Weights of a small mixture-of-experts language model, trained from scratch on English Wikipedia.
Size: 11 layers, width 768, 245M parameters.
Experts: 336 GELU neurons an expert, 2 picks a token, a softmax router.
Training: a variant of Adam for the experts, 1166M tokens, 8896 steps.
Below are experts of layer 5 (counted from 0) of a mixture-of-experts language model. Rows are named router (the router's row for the expert), up (a neuron's input weights, with its number), down (a neuron's output weights, with its number) and show model dimensions 336-383. Each number is 128 + 32 x the weight over its row's rms, rounded and kept within 0 to 255. Numbers have three digits each.
Before each expert's rows: a language model's description of what the expert responds to. This comes from a sample of Wikipedia text that the model never trained on.

# expert 27
Description: Inner syllables of names. Middle syllable pieces of surnames and rare words like Cr-im-ple, Glynd-eb-ourne, Pat-ag-ornis, plus "World" in names such as World Court.
router:170156091103136159124108115153090136093144091196125105169203155129142107167115170122101099120142132145094134127171132104134096134110148097131152
up0:152147113188119116176099145147103149119176113153075184204176165136131110056191121148135115133114110149101183163087170144100128143129137130109133
down0:121095145148105168105136122144159142129124167112103116137113197078095056079157147129127163209107144155098075123144122104148099153158125145102135
up1:173071146137183155177131132157069112134113102139073159186165152193117170079147141168174113170114144151071084200119132068116094155107196075154127
down1:110091185155151119104163114061143098147106134126130114146076086073134160164179133184144152091118136117140151153136152148173152063066113151162127
up2:202093079116102142074109126115091063086119148135125154154163144104143099129187137114056127143173120147135148108179126151109155136149086159165174
down2:080111134164141147094090154045111150118154170068134099121128145167122068098140142139186124153149118125123125196098101162151116115154148102114096
up3:114121121130043203105135119033158110078142171123117137100134128074111080109127124107064093161113120135144080175104088132134166142148145130106109
down3:129076125147077139143190113121117128130152092151165125100039153165109183090058135100151155107101149097130140119102102132159095106127124100086138

# expert 12
Description: Suffixes and table bars. Table cell separators in vote and results tables, and word-final suffix pieces such as -il, -ers, -ation, -ains, in dev-il, Capt-ains.
router:167176099155167131114169131164111149111091105167100159154105149166147185140086115203185109119130075144153164116108130133046142122154132144116090
up0:122106101097090112115152133198077178151126132121130101117132180140109176097185098096105073186045113125173214134137142116128153180143099151165155
down0:093109127147143127090121120078111152083100139163154064156151125113187129194148130104106148079123156135148142111190080115097125151132141125103065
up1:166131132133127141169147085175140154131135145161072184124157150180138115069120135141097127101117094131135204117100157131119127182072172122107146
down1:078152100129118061079160099128116158150163113097142083129082154109196100113087200088094143122124090130129090131098139100155131139169167140119178
up2:095155138104162154150080082116141096131095182156130142127160123136130116105135104095154154108130139085068149112099135186119097176140151162133129
down2:185129128087094127062163094082138115091115113155106099084097190106129115180132131127165110097149117171130143106111137094117166161082163149135142
up3:120184106117069136089075090083127078106090133134163163178149141136146138112185128131141128115136111140091166127151087162144078126099131199152142
down3:146087055077155150101159118121168145149144119118156154120185098105101121120100085123134146136157191122111152116139116082133150149150118114087186

# expert 19
Description: Media and institution nouns. Head nouns naming creative works, awards and institutions, often after "the" or a name: film, series, album, song, Award, government.
router:111154099093141163154128096189130104199197094076138179111106196131129054115166079151144185056122087141142140095133078114110078155118142121107168
up0:182093107185175129126089118140144121102086112130105177163134192083155085095142110136117102162152112143126149194100139131131138170126105131077125
down0:134147157167126161112172088157133148037073165120181101159172086095108098162142162080159137146149191168132144064141132160090061205178143162173167
up1:155122112082141128096118126133124158129217149109088116098134111153117180121119111145176065126107126135154179159082093111139125132089162172130112
down1:096101113150097107183115139130141130165085055108139111126031106137174097135113164106098151124067066112135157124124118113061152109194073096183131
up2:180137129146116164157143128167140114140079073148095153133168128088132111150136146183138162109083122133153157118123150161074160114139122088118092
down2:112129082128148076125122083120118104150082135160137180134123086132162131040175135179109055125123135141097157169119165167146108189140103135144091
up3:115084143065124146162150121053157103134146132124094155201124220154122110082075108089126202123138156116149139134085164164089129108109147159143143
down3:134192112125115116103196114184103108113150135164145111147169138111141080118125113092089160101081131146102134150133082101102100180141161154037120

# expert 14
Description: Articles and determiners. Determiners and complementizers inside running prose, mostly the, also that, an, this and modals, as in the following year or reported that.
router:140145088123179139132175092168090087099108129147130131155100168138102121128170116173126133102150133147139145118117090140044150149154168149164144
up0:091172174179133127147101096135092097136117058114104135153153175116142180134088114130136076121146150140158149123137116151129116150103076080130147
down0:080142018128186145110130117057114104139105082126209072165157159114162131116142140107152120184130096154118134186131154166136183100140136112112145
up1:124128135076145209160119102137160099126110093119091200132144134133180124123119130120196137114163133121137122127081122150115107150120091153091130
down1:114149137123137133123135129177168118189119115124090132099157126130158128171115112088132107166135095109094118157114081101142107146134133093124159
up2:147111114132126168141121115111156156196137136130090189100144165155113128157122134078125077180084118160100099138115133175163106143096098119135133
down2:131205144132138099088117144140091140093121126135188163166148173091124167125118098099121144098120140111149137135114119103163143152108088162130117
up3:055166158102177120181132104074108070119159102118123066154155121106088124062101187101180130155137154142112109110113133083100175104150111086067113
down3:118138179136118097117091145116089091071121119115090184089169102110219087210144113082128137182159069155138136162170101132140100144150113161100111

# expert 4
Description: Adverbs, "as", digit one. Connective adverbs and "as" after a verb or comma, plus the digit 1 opening table rows or heights: as, later, then, such, well, 1.
router:140110110121128155066144114079135119088103101077109128064098128139154127171101102165111088106164121105164157126045097127149138178169157146189185
up0:157150113160125110102150147145113155072132125119085142162095172148148120133088127167139154096114113168193168118107081108048156100164155101142126
down0:133122137120127130135097124150080155144105118050120137077106182143180088126116118103150146152154178144163130088159089138178159093124159148083146
up1:185082182138131156120120110113124097158123168119080138144137138133119124135126097129158168081101140137131122134160091196121138157124183104112143
down1:141171142117131079137114121141215170157114115068129072197138133157142101214114067081109130131143138148142139149074138111125099172113128124073073
up2:114155136171122090101100138160114110122127138103132164187148126107123176144220134124153182077148142131191144186175184138083177191068138103162103
down2:146087120111154121076191086084095124130131127166116117152143125133138091096138136121117152131156128100107132099190158158161129121134121109122117
up3:146104150118124142088154112136152133116137148110110077149123184138107166122173133147157180109188103120127124159173111154107129124112142175187165
down3:097105023087107108106152126173047164106078121142146105113157133103137148143101166040166145121142134151147090150090123120112124115099145118151141

# expert 24
Description: Word-start adjective pieces. Adjectives and first pieces of longer words after articles, such as public, political, small, ausp(icious), requ(isitioned), app(etite).
router:144087112126117147092159156098125110127143114167112060151152129144106153081094134103077166136093114104127133111152156112073111067062192104103176
up0:190094065143153081113129135150181056118132150176146057135165151088135120100116087159081161126185117058115112133083166087091117174115084120091160
down0:150155124160146155143085100101128097145080155172116176061144130094113123125106080060102128108095137100009110069079148124156189130127169150160144
up1:117093085147141137139107147131145176118139175119152159136191162143145141133078134130148145159098116106135126100142098092092203084062137113083094
down1:154159159186170158048131129149172108167130061159113118125139143085131102135163087178131121064134170162123119171134118109190135145152137083150140
up2:094161089159105178136193138164154165113149152084085159135164134142102107056138074143101135057126132173152188139069108150102146086146119075075093
down2:093148137094108132190101125119069163098110158121111173138115155178092132170081111117128047090153114071193177115123116106142162126072178154157121
up3:046116133123136081153161149134127078087063083111142063167135151165082168077103103153089129108130134173178085121163134185119127128157122101142172
down3:067093168041133134144090145128107112089082127101164166177078101109144196073119058162170106060140098099120111090125133161152120162171110151120146

# expert 6
Description: Numbers and ordinals. Numerals in tables, scores, dates and measurements, like 82/100, 54.27, January 31, plus words such as first, one, single, right.
router:110062083188167123123162155173088112112135050184069130116148117142145089184138110127136115068103127102148140104105143163125136143116148112153104
up0:138096138133174157115083177137104152123141115111116093163169120096110162154104095103053112121143074115132107157144122108123115151145084100190068
down0:114141110122148149114117134155143137135140146087152103090122095184134190087131194175104133142082090075097138119124117123167131097169122127191082
up1:095119166149156169109119096184068124082090130131088123155142145123144130148157149199108152186094089091094234143149103113133076174143110060145140
down1:125156090114114139101137142183126099152110142147062071125107178162136195067099105155132116120102091124115163111083141176130111085136063145133109
up2:160133094195098084158149097163079111060150122208103147195156144174128099152165124118158110087134125132148053139013157108133141174148105152158125
down2:084153152131038163168143130149198190196143176159150177163124146165096107098132185129085120155123142069116105091170084164121103144179140125115131
up3:087134155148134116115106152148197184111104127158133124130118122101155069152162102152156095171187139141115090135123216099079148182135161131145108
down3:117146164099130201156144128154068161144167160125145083169106158125144068161107125119112146152117167109088174138133092141155123134171169091134120

# expert 9
Description: Mid-word pieces, common verbs. Word-ending pieces inside rarer words (dist-ill, re-press-ions, Str-ass-mann) and plain verbs and function words after "to" or "can", such as be, use, all.
router:132130123106120075163122080135052097103096106144108184151103142106143054154141091179192141124103052108095137163130145151178097168140132136162100
up0:197094108144107169167130117086131145090144142163089169128158186148145097121135086174146181059094061115126136133191079140097147153113166147124106
down0:085159161162149194052136093078116143155129167092150144114143077155150174152056141080044106151125104139126086099157164092166170112165110173119147
up1:135189111140097127131121077124101146127197110127073134147090127127157127174106118186143164111146153145102174106147092118086110115145125152158128
down1:210110123148089108142179171144093143145117145117125143081148168105136161144066134173164121149100092155053132139139135127105157145166167175144153
up2:170090135121150106110083099170154102140138101156173136128141064175106149085127107124089124130098120118119108140078123125107133184136184132173104
down2:127119147152168183114093118078116142166078141094145112102127170145098169092133112115127140165087092122143180134103096144117138107152113075113125
up3:079081118111202096105094086094068147129156098107144083191132168129150125124119085082071150099030145115196147142075147132167115123090187131149202
down3:121082156160142160163134147173210161147166126081144173120143099157153115141094119099132128133137134062131163136123135091114147161136123105118093

# expert 10
Description: Opening punctuation, infobox colons. Opening parentheses and quotation marks, and colons after infobox field names such as Rite:, Website:, Throws:, plus some plain nouns.
router:103115108069153123159131117154118098056137131120031127119151137164130096172132078135148106121113150176086112093153121136137129141153178179143168
up0:106098161116060153101148125136143086115109201134118151104132137102159120123136104135151144180092119108125076112096088142149109131071156220123123
down0:141136179066145109159220124173138073137112104071118117130108123111122076123134174165178183136142113119189121098149139100138128158069139146203089
up1:158119101124119153133165111120108112140156098110129115125120078113143096132069120178075155160151154174128105076086153201134091114123226130114177
down1:057173047080160148112079099113163114123075091136183117128093133104143110055038121146202149103109123135064101115098101149139109073125087125131122
up2:107155131125114093152129089127126094070145103106154129213048119131117147139146130127130133124098130108124131081121157169068101120112120141130155
down2:152127147107109179138097149121101134173115132125095057110127072126148132135171078204120137141110126148136086117131125079124081152106093080106128
up3:115110113145099061171124107095125121115101140118068103119103106130080109135117162137166160119116146118134115104106162161097135117081109074196125
down3:142155111196112180189147126157124095114109150191176137136133066131133125098156086099186124149120110094193086132128188134129162150154114131065112

# expert 28
Description: "For", adjectives, year digits. The preposition "for", adjectives like also, national, local, more, and last two digits of years or numbers after 19/20.
router:157090081171150093100180076114092110140092098145105103151125134168091071119146097184111105122082121179128176141119126151110087106142192112146211
up0:098138080071096135127212088163116108112129140148098119154149174138096116093131119114093125113159110121109162143061146137130099161140122174085142
down0:172202107080149124147167106174136131157132136162087129120143186146167200071096144160132145125119178102186201145169180145093146172112090131140109
up1:084062082144087078096126167100108132105128086119121134184174148111132174134106152173105159148110111138099087126110084136097150158101122144165161
down1:100087089097153138182057148143106151136148115174147076128090064201153149087127077119053047175217148122128107115224123095142124134143142136147063
up2:096081089185125080171131130109102170058082123124115121101091071100179176215103102120158141169150088149130061147101127098067094093074123100129135
down2:106102127195150086179126119149036170163104129096158140099091126138133141043128107121133168159141157161114124201155073179159151110132069103122111
up3:083090088140079110174119146139196187102163114088069129094114132119118130105125064144109148111112104104168065061141083136132126111157192080146154
down3:111073128114159163137048103136069108137150165204184067152110145159156141137092087106027108133097118158144146124160119118153160102150124146134138

# expert 23
Description: Indefinite article and with. The article a or an, with, and possessives his or her before nouns, plus capital-letter pieces starting codes or names.
router:168046092124177155111127132102061203120125106150149064141125142138094138132122132165197150064148077170089136107100135120086132194186120093110197
up0:140094077125072142091111114149154145188124180082122169135200151170106137081158149119150106149066109088102117159084089135118118129151121113128179
down0:072061112149136157152125129117129114118081133103113080010163187134154105064123129054141123155162070112138111135116123098100172186129147110149131
up1:138126174126185116123172102138146074139141080160098055162148093175090125076117123204125088143184152139134120163140130201143133110163181121203169
down1:094136121207133165133185134083138111086199165157153118072009158126082147142116110146122108121108115113132162146119103161113140192135123125126118
up2:172126142158113082127081130100094127171093159092144109142101138192118080133118146159189099097070087145135102149136173130073186169122073108178112
down2:172166094093091113172115147102124142175113088153081083151135142132068170145067108131044117137100154189107133132111064123141106063155097119124131
up3:198123147150130124095135130144124096156131103129098154122193115136204118159142145174166143172071085116105137122147126141153145110116159193134129
down3:161112099151082144146156164148170122167091125137170121148169136119111198102148174122164126120121116117140127157074086134120111111104146115093156

# expert 31
Description: Non-English name syllables. Syllable pieces inside South Asian, Middle Eastern and other non-English names (ak, ah, ani, Bollywood), plus "born", "known", "served", "other".
router:126102130040128160120111102107060120133134140145088121094116157124087147130170067129129118086119064169140123105151158162157090138200166147097122
up0:133076148143174128113139108166130107135127103129074114172151138109165090124143079169119168154088165107184134182151141119167118182151157107138120
down0:113060137147103185106155196188119148075137134094166137096051064167105124113138143142115134126149150133122142112164112132134090129147089123076146
up1:144122147125146111095132144092052123148090143110139125091107153134111156108143125163158120100123151071140124179158145148131112167123129107110128
down1:144171103152162125175104164086126160083142084123083175102158089142115159162125174089139145167167187128114195086129032129187144078079128071151114
up2:135129162138131169108148146174141175162156124124126120184178134149135104159072133130173145158125086171115103118127075167157086102106196160209144
down2:128142159153111189059193127086148150155138149095104120090109106117140118172145085155125082068141110121106144112012145114135094195108152091160133
up3:119169156125093149161090114120132091113125120128118141207125149134085084104166093115131142105098070131095143161155155121157135112130092127176117
down3:093106138165131098056129058136147133139124100121116138098168103127158118154115148168126153095114161077115030138155063188166086105092104112140121

# expert 7
Description: Particles, prepositions, decade endings. Verb particles and prepositions after verbs, plus year and decade endings after 19/20: by, out, after, above, it, 2000s.
router:119138076134132124169147093174090141111170111109125163121125150109089145143137124134158123048090184164121159100119097106103117160188191127117125
up0:135116101097113098137143116081124134136124081150124058179117112181168157078176105189095173116107146121180122209117120151136181103206101195135131
down0:152168131112096148122115130122092124114092100175150142111128146090183088117052119127153136146138242183112161067137141108091127171092125132077138
up1:196148095120074124141118114156085149107109169139154135143118108113136123134153178112168161139080099168061186118113137148084185122193114097215125
down1:136112082162111118122104061143127115090151115136126184119130131140143096106098070091143109130158081171150143154138141052135111137128093085136177
up2:165145055132139061136193112194175158142165108108127168131115092126165184160140139127147170088096135139116151125093135100103134180138103126101179
down2:128113130189107172139109113072141098166137183119114114118124116142110080150172127117126106193095246151100096063142102089182097095105148212151154
up3:161126168133102084154132172112100124155144103123106143141141085100086111103147063170128115185100132130119168136147084124150119172139118151175057
down3:110122131204159142096129149141107131173122138104082173113142196135090142184162134157085102154088160140129146131139122167157176152095139123090155